{
  "n_layer": 9,
  "experts_per_token": 2,
  "d_shared_expert": 0,
  "moe_layers": [1, 2, 3, 4, 5, 6, 7, 8],
  "router_score": "sigmoid",
  "routed_scale": 1.0,
  "init_std_router": 0.0337,
  "tie_embeddings": "early",
  "lr": 0.0132,
  "beta1": 0.93,
  "grad_clip": 1.0,
  "batch_tokens": 65536,
  "seq_len": 1024,
  "train_tokens": 463900000
}
Below are experts of layer 3 (counted from 0) of a mixture-of-experts language model. Rows are named router (the router's row for the expert), gate (a neuron's input weights, with its number), up (a neuron's input weights, with its number), down (a neuron's output weights, with its number) and show model dimensions 0-159. Each number is 128 + 32 x the weight over its row's rms, rounded and kept within 0 to 255.
After each expert's rows: "comes before" lists some tokens at least twice as common just after its tokens as in all text. This comes from a sample of Wikipedia text that the model never trained on. Tokens count by the router's weight.

# expert 1
router [113 141 165 156  88 127 123 130 144 166 120 186  74 121 135 116 169 132  88 151 111 129 151 140 112 161  67 101 113 110  99 167 130  63 150 104 111  75 121 126 106 112 118 138 130 122 150 129 207 122 158 115 200 138 143 127 171 123 159 120 131 133 138 154 146  87 152 113  83  96 155  83 145 147 141 145 116  99 103 149 170  86 158 188  31 125 145 161  87 148 111  81  94 110 177 119  88 118 124 162 131 144  99 113 131 135 156 199  79 144 149 129 116 145 142 154  89 155 113 183 140 108 201 149 114 135 140 125 127 118 147 154 102 143 170 121 123 220 127 147 113 128 222 128 150 202 111 137 103  99 156  75  50  85 146 143  87 131  95  98]
gate1 [ 84 100  90 148 132  75  78 152 140 129 191 167 101 153 112 113 121 175  97 107 189 166 158 121 163 154  79  76 167 103 119 174  76 122  99  84 170  62 125 108 115 105 126 149 158 111  76 186 147 169 145 165 177 138 156 123 116 150 137 175 146 124  83 131 112 157 188 130 117 126 139 103 112  96 113  78 107  75 121  97 116 117  78 156 106 161  95 122 170 121 141  99 135 117 173 147 107  89 124 106 134 116 126 156 165 193 137  88 149 123  77 116 177 148  93 111 151 168 103 140 131 144 189  89 114 171  99 121  46 113 155 119  97  91 166 133 137 116 192 114 181 159  95 108 146 169 106 114 129 121 132  83 117 131 151 170  92 110  47 106]
up1 [144 169 147  83 122 114 150  99 120 114 109 107 162 150 107 113 139 140 114 101  77  72 112 140  91 168 140 104 149  93 117 143  95 118  81 191  74 119 152 178 100 143 121  70 105 161 153 129  77 172  98 110 121 139 152 184 175  51  83 124  61 148 178 145 146 123 108 171 109 150 114 169 133 102 112 133  81  94 108 186  69 135 176 121 137 137 156 126 191 121 112 110  88 146 100 150 121 136 119  99 133 179 111  75 104 145  71 137 177 123 191 155 115 109 109  89 122 118 153 123 121 111  95 152 163 179 156 135 117  95 150 133 148 117  79  79 152  80 115 167 122 131 210 120 118 124 166 153 165 136  79 221 145 166  92 138 140 168 123 129]
down1 [ 70 139 142 110 180 117 145 103 182 159  93 143 135 127  92 104  96 121 171 146 106 145 152 125 114 124 133  87 127 210 126 108 105 154 121 133 144 138 146 100 163 110  78 159 132 126  89  76  78 102 127  96 134 153  92  97  83 198 128 110 168 149 100  81 196 113 143 159 163 146 140 120 140 154 172  98 123 128 128 114 154  59  89 127 149 140 132 114 202 104 125 117  97  56 102 153 133 145 109 133 156  93 137 155 173 182  91 124 157 127 128 193  72 116 159  98 118  88 114 125 114 152 170  85 175  82 142 124 120 182 129 157 168 107  69 135 140 174  98 138 174 167 161 154 143  82 122 198 135 172 138  92 171 198 129  88 169 148 147 111]
comes before: "|", "-", ":", "==", "The", "==="

# expert 8
router [119 195  70 196 184 117 146 202 156 122  92 126  94 158 100 125 107 111  98 137 116 157 176 105 114 130 102 140 153 154 192 168 172 136 145 167 151  83 150  89 152 164 132 145 101 145 132  74 133 119  64 150 119 110  80 141 219 151 124 129 186 116 114 107 163 131 200  91 143 115 156  95 174 146 142 148 154 137 140 134 165 109 138 164  90 112 192 141 153 162 108 103  85 114 152 153 115 131 111 173 132 106 181 105 142 107 150 175 125 147  78 119 103 140 146 132 110 115 152 157 154 131 176 142  76  93 122 159  80 157 135 188 104 102 176 105  79 152 122 160 142 126 199 115 150 152 100 126 129  78  97  51 106 134 157 119 100  99  98 118]
gate1 [122 102 139 128 106  16 128 160  86  89  57 129 146 174 205 112 111 154 126 171 132 104 135 123 149 179 150 120 164 120  82 177 160 105 119 197 132 130 110 110 131 107 116 143 133  69 136 125 156 133  92 111 121 122  84 137 176 129 101  59 110 165 169 133 141 162  93 103 176 170  82 109 175 163 117 114  87  73 126 128 156 109 162 122 153  98 163 107 137  70 129 137 118 109 115 118 138 103 108 130 157 143  82 104 111  76 113  73 187 172 147  83 173  97  64 128 143 116 169 144  78 133 106 109 131 167 154  78 131 105 127 150  98  58  88 103 115 148 158 127 129  60  97 144 124  74 158 146 135  91 146 166 148 114 163 139 118 163 131 154]
up1 [120 133 109 104 136 110  68 113 126  89 125 123 147  96 167 160  79 127 147 128 139  98 182  83 123 140 130  99 146 108 147 118 146  86  98 161 143 126 165 101  48 177  66 128 134 139 135 138 156 109 124  85  85 142 145 114 136 106  68 103 138 180 133 123 113 173 146 112 139  80 123 121 128 151 111 122 160  91 142 114 117  96 204 185  18  52 160 139  77 130 143  87  78 121 114 131 129 157 172 185  79 134 162 134 149 111 151  87 146 180 129 104 166  62  96  94 166 130 115 122 109  63 144 153  89 141 161  79 168  95 169 112  68 154 132 140 126 173 124 147 131 105 162 147 110 207 179 167 137 128 114 126 137 101 153 131 142 161 121 110]
down1 [152 161 106 128 132 103  69 145 120 147 171  94 172 172 148 181 131  77 143 171  84 188 118 195 107 127 152 130 104  86 146  91 153 119 112  72 176 141  99 142 126 178 159 184 120  98 141 171 129 100 120 119 162  85 152  82  70 132 129 184 127 130  83 132 100  78 124 145 126 158  54 144 113 136 116 194 205 164 107 122  45 148  99 127 139 129 124 119 176 102  95 125 110 166 172  98 112 109 165 149 144 134 107 151 102 127  85 151 135  76 145 115 109 166 114 133 116 132 138 132 109 140 118  51 130 130 134 205 137 119 100 116  84 137 123 144 107 109  97 111 102  86 112 151  92 106  80 156 148 128 109 200  98 105 126  86 110  58 130 177]
comes before: " of", ",", " and", ".", " in", ".\n\n"

# expert 9
router [101 106  53 119 137  82  86 226 177 129 116 110 128 103 110 105 113  72 117 111 116  87 158 182 161 132 108 164 151 108 164 149 140 114 115 110 174 140 105 112 168 179 155 139 110 133 103  97 146 120 123 112 142 124 113 143 170  93 134 159 139  91 114 115 213 112 171  83 148 123 171  86 101 142 157  99 154 127 115 125 101 134 172 224 106  88 143 131 162  93  98 110 147 119 149 191 112  83 110 173 128 144 139  97 117 116 125 132 139 163 117 144 106 152 175 120 122 122  89 142 114 119 107 148 139 133 115 154 100 182 144 145  83 134 151 132   0 211 127 183 146 163 128  89 149 140 111 155 141 167  83 127 145 109 185 140 138 100  88  98]
gate6 [109 152 146 119  88 164 191 144 155 160 146  43  83  96 137 138 154 135 142 126 129 129 130 121 154 134 125 104 137  94 139 162 127  94 132 134 168 166  81 169 110 108 159 190 111 120  96 109 134 143  92 139 121 154 145  77 163 130 134 117 157 102 102 109  96 148 198  75 107 191  69 146 155 131 173 174 118 158 186 117  69 195  85 141 108 126 174 131  98 159  75 118 148 137 170 115 169 167 142 111 113 123 112 156 125 132  72  90 203 134 101 128  59 100 139 159  98 124 138 121 164 129 119 147 111  64 149 170 134  84  68 141 103 168 148 153 102 202 113  79 130 152 117 109 109  43 124  86 142 130 113 139  87 170 101 145 123 169 115 118]
up6 [138 136 117 174 142 120 126 133 113  77 121 106  96  78 173 112  99 173 130 125 132 110  99 148 133  54 104 129 137 163 177 131  42 109 109 110 135 194 153 108  88 171 183 121 213 128 109 153 116 134 155 127 156 132  95 134  99  99 131 116 113 105 144 125 160 144 143  98 115 172 117  49 148 213 130 131  95 108 136 137  92 136 167 150 117 121 146 103 186 107 111 148 189 104  76 115 112 113 163 131 151  80 102  50 158  96 162 177 117 149  84 142  92 115 114 123 163  89 114 188 136 160 100 126 163 176 144 126  66  77 131 132  97 120  71  95  88 152  82 142  69 109 108 130 150 125 100  66 153 112 169  96  79 132 155 126 112 152 147 115]
down6 [100 152 130  65 122 101 154  84 118 116 160 157 182 152 119 166 177 183 121 117  88 142 161 108 161 155 175 187 123 138 165  88 128 111 103  89 115 109 135 101 113  71  74 115 143 134 120 121 113 162 126 166 132 142 151 139 125 113  87 127 108 139 103 149 140 118 158 123 134 158 132 137 145 166 127  84 172  88  99 173  61 120 146 155 188 120 116  90 147 131 113 136 116 166 197 143 131  98 132 139  74 176  45 157 121 115 161 166 119 132 176  85 169 179 133  80 100 118 164 126 117 134 158 121 165 125  76 146 141  98 137 134 182  79  95 120 185  87 191 147 168 180  97 111 163 131 109 156 160 135 147 121 124 177 177  55 186  87 154  78]
comes before: " |", ",", " (", "\n", "'s", " and"

# expert 10
router [128 112  87 129 103  90 149 139 118 154 106 164 164 104 109 175 168 134 115 145 136 105 184 121 127 135 110 134 162 164 127 101  81  82 155 143 128 163 124 130 159 154 154 193 187 117 117 103 182 105 151 171 149 152 165  84 143  96 131 108 141 133 149 125  74  69 115 100 119 148 122 121 142 164 144 123 138 187 109 126 157 144 103 137  72 137 160 169 174 166 169 112  10 127 136 167  88 160 125 176 130  99  98  77 152 114 131 104  71 108  84 121 154 139 170 141 121 182  91  81 170 138 110 140 101  93 116 154 113 137  98 139 143 209 116 112  85 160 104 173 135 137 127  73 192 124 124 120 121 156  86  94 175 115 196 178  87 154 117  72]
gate6 [180 110 104 111 109 117 157 112 165 169 109 128  96 120  91 169 135 139  61 116 114 158  97 182  80 126 122 100  91  46 115 150 148  65 142  59 164  73 140 124 154 116 174 107 139  66 157 202 138 154 136 123  89  86 176 124  90 144  62  91 134 147  79  59 106 132  74 123  94 178 105 147 192 167 158 148  87 144 118 112 139 135 101  95 112 185  94 143 119 160 142 103 128 131 121 121  65 146 152 133 125 113  64 145 157 118 155 116 102 151  85  67 133 140 144 172 146 133 117 113  97  86 116 143  81 101 133 115 108 144 120 167  64 146 142 125 109  98 119 157 118 115 162  79 159 132  76 134  77 137  93 155 109 118 145 156 128 133  93  71]
up6 [138  63 160  86 149 116  72  89 108 130 161 116 184  96  94 153 125 117 119 161  95 147  81 146 112 117 116 164 100 104 180 128 121 146 168 141  93 180 117 141  34 182 137  85 127 138 116 139 188 106 179  16 107 143 135 115 114 170 150 162 152 102  84 137 143 126 125  97 185 114 156 138  94 152 109 156 136 154 123 125 127 132 116 141 113 133 141 154 192 132  29 139  76 113  83  86 106 102 170 100 147 137 158 135 155 101 154 141  96 135 147 220 113 126 116 177 116 149 108 143  90 180 117 136 163 131 160 106 154 112 169 128 169  93 114 147 130 109 108  68 152  99 148 149  91  97 178 143 144 114 135 123 115  83  97  90 107 160 147  97]
down6 [ 93  93  92 119 119 138 123 158 200 130 125 121 163  93  63 126 149 102 178 175 150 133 133 110 114 122 132 127 161 153 138  91 193 142 126 104 205 163 122 150  94  83 119 103 135 148  75 106 166 141 135  85 126 142 133 108  80  97 110 100 149 191  92 214 110 140 124 113  99 168  81  89 114 170 116  97 191  90 142 188 139 153 146 131 118  59 177 155 154 100  97  99  93 166 169 177 110 143 134  89 115 132 162 113 171 132 121 162 100 122 152 152 147  80 119  55 146 113 141 174 136 116 140  77 100 113 155 129 143 150 162 168 116 152 151 178 138 129 105  95  90 150  60  89 134  87 151 136 109  96 170 153 172 126  92 173 132 154 184 119]
comes before: " The", " |", ".", " He", " In", ";"

# expert 0
router [158 149 131 125 110 108 124 144  92 117  96 172 144  93  73  95 159 118  98 123 139 184 153 198  82  99 124 143 173 122 111  90 130 151 125  92 157 152 130 133 133 142 149 147 101 140 152  81 117 129 129  87  19 123 124  59 166  84 132 134 102 156 109 130  88 110 119  81 131 131 130 138 172 121 159 119 136 105 155 110 141 107 115 155  76 107 178 174  53 140 154 138 119  95 138  22 147  60 100 137  77  82 127  92 161 118 147 142 108  61 103 180 102 125 146 181 110 116  73  80 140 110 128 111  94 200  50 156 138  98 115 154 110 142 156 150  82 143 140 182 119 151 129 116 127  92 131 116 132 151  95  94 108 146 130 116 112  96 144  74]
gate34 [172 119  51 152 141  77 159 192 105 133 140 155 143  52 147 139 119 158 156 187 171 182  88 111 154  83 209 141 203 111 153  67 115 116 170 157 116 168 202 124 146  70 178 160 131 128 120 105 108 146 159 135 144 117 219 129 103 114 148 196 158 142  90 166 116 109 143 143 175 142 155 104 136  82 165 162 142 109 130 140 157 136 182 101 133 160 123 176 137 108  96 155  84 143 144  99 150 146 108 142  97 151 142 120 134  84 120 100  69 133  98  99 168  80  97 114 102 128 192  99 118 116 126 162 151 138 128 159 157 140 160  87 174 129  98 155 157 145 105 135 105 143 145 128 167 115 124 141 107 131 170 160  92 129 133 125  65 122  99 137]
up34 [118 100 116 134 140 160 126 121 107  66 133 132 138 196 117 140 157 176 111 167 103  89  56 125 111  91 118  94 121 136  40 117 110 165 130 106 136 151 185 155 113 141 143  92 123 181 119  94 126 103 156 161 194 115 102 102 173  62 107 106 156 123 113 123 129 106  84 105  77 113 113 139 150  94 167  67 129 172 135 126 207 111 106  75 150 115 141 124 199 101  67 148 121 144  95 151  93 209 155 139 135 154 153 115 132 153 119 100 209 154  80  97 167 147  96 135 122  47 144 150 147 130 130  96 160  88 167 177  68 114 121 106 132 140 136 142 108  97 174  64 131 119 124 102 108 165 104 134 130 118 119 125 122 165  79 106 149 113 130  96]
down34 [107  85 105 114  51  78 137 167 106 108 138  93 152 148 198 126 116 160 114 113 152 138 203  93 116  98 142 170 183 165 172 149 164 145 119 103  91  80  85  92 125 109 107 119 150 129 129 159 123 172 151  88 121 130 108 165 181 132 136 103 145 126 194 116  87 150 139  80  88 108 136  70 159 167  85 101 130 166 114 116 125 122 144 151 160 140  81 113 128 133 121 161  87 116 153  76 146 108  94 121 159 150 160 116 149 107 120 130  90  98  90 138 133 169  94 154  59 202  55  86 164 164 101 126 156 134 142 116 125 116 172 121  66  63  71 141 130 118 134 153 176 108 137  68 170  96 177 145 122 130 129 178 140 132 188 124 146 109 130  79]
comes before: "1", "2", "0", "3", "201", "4"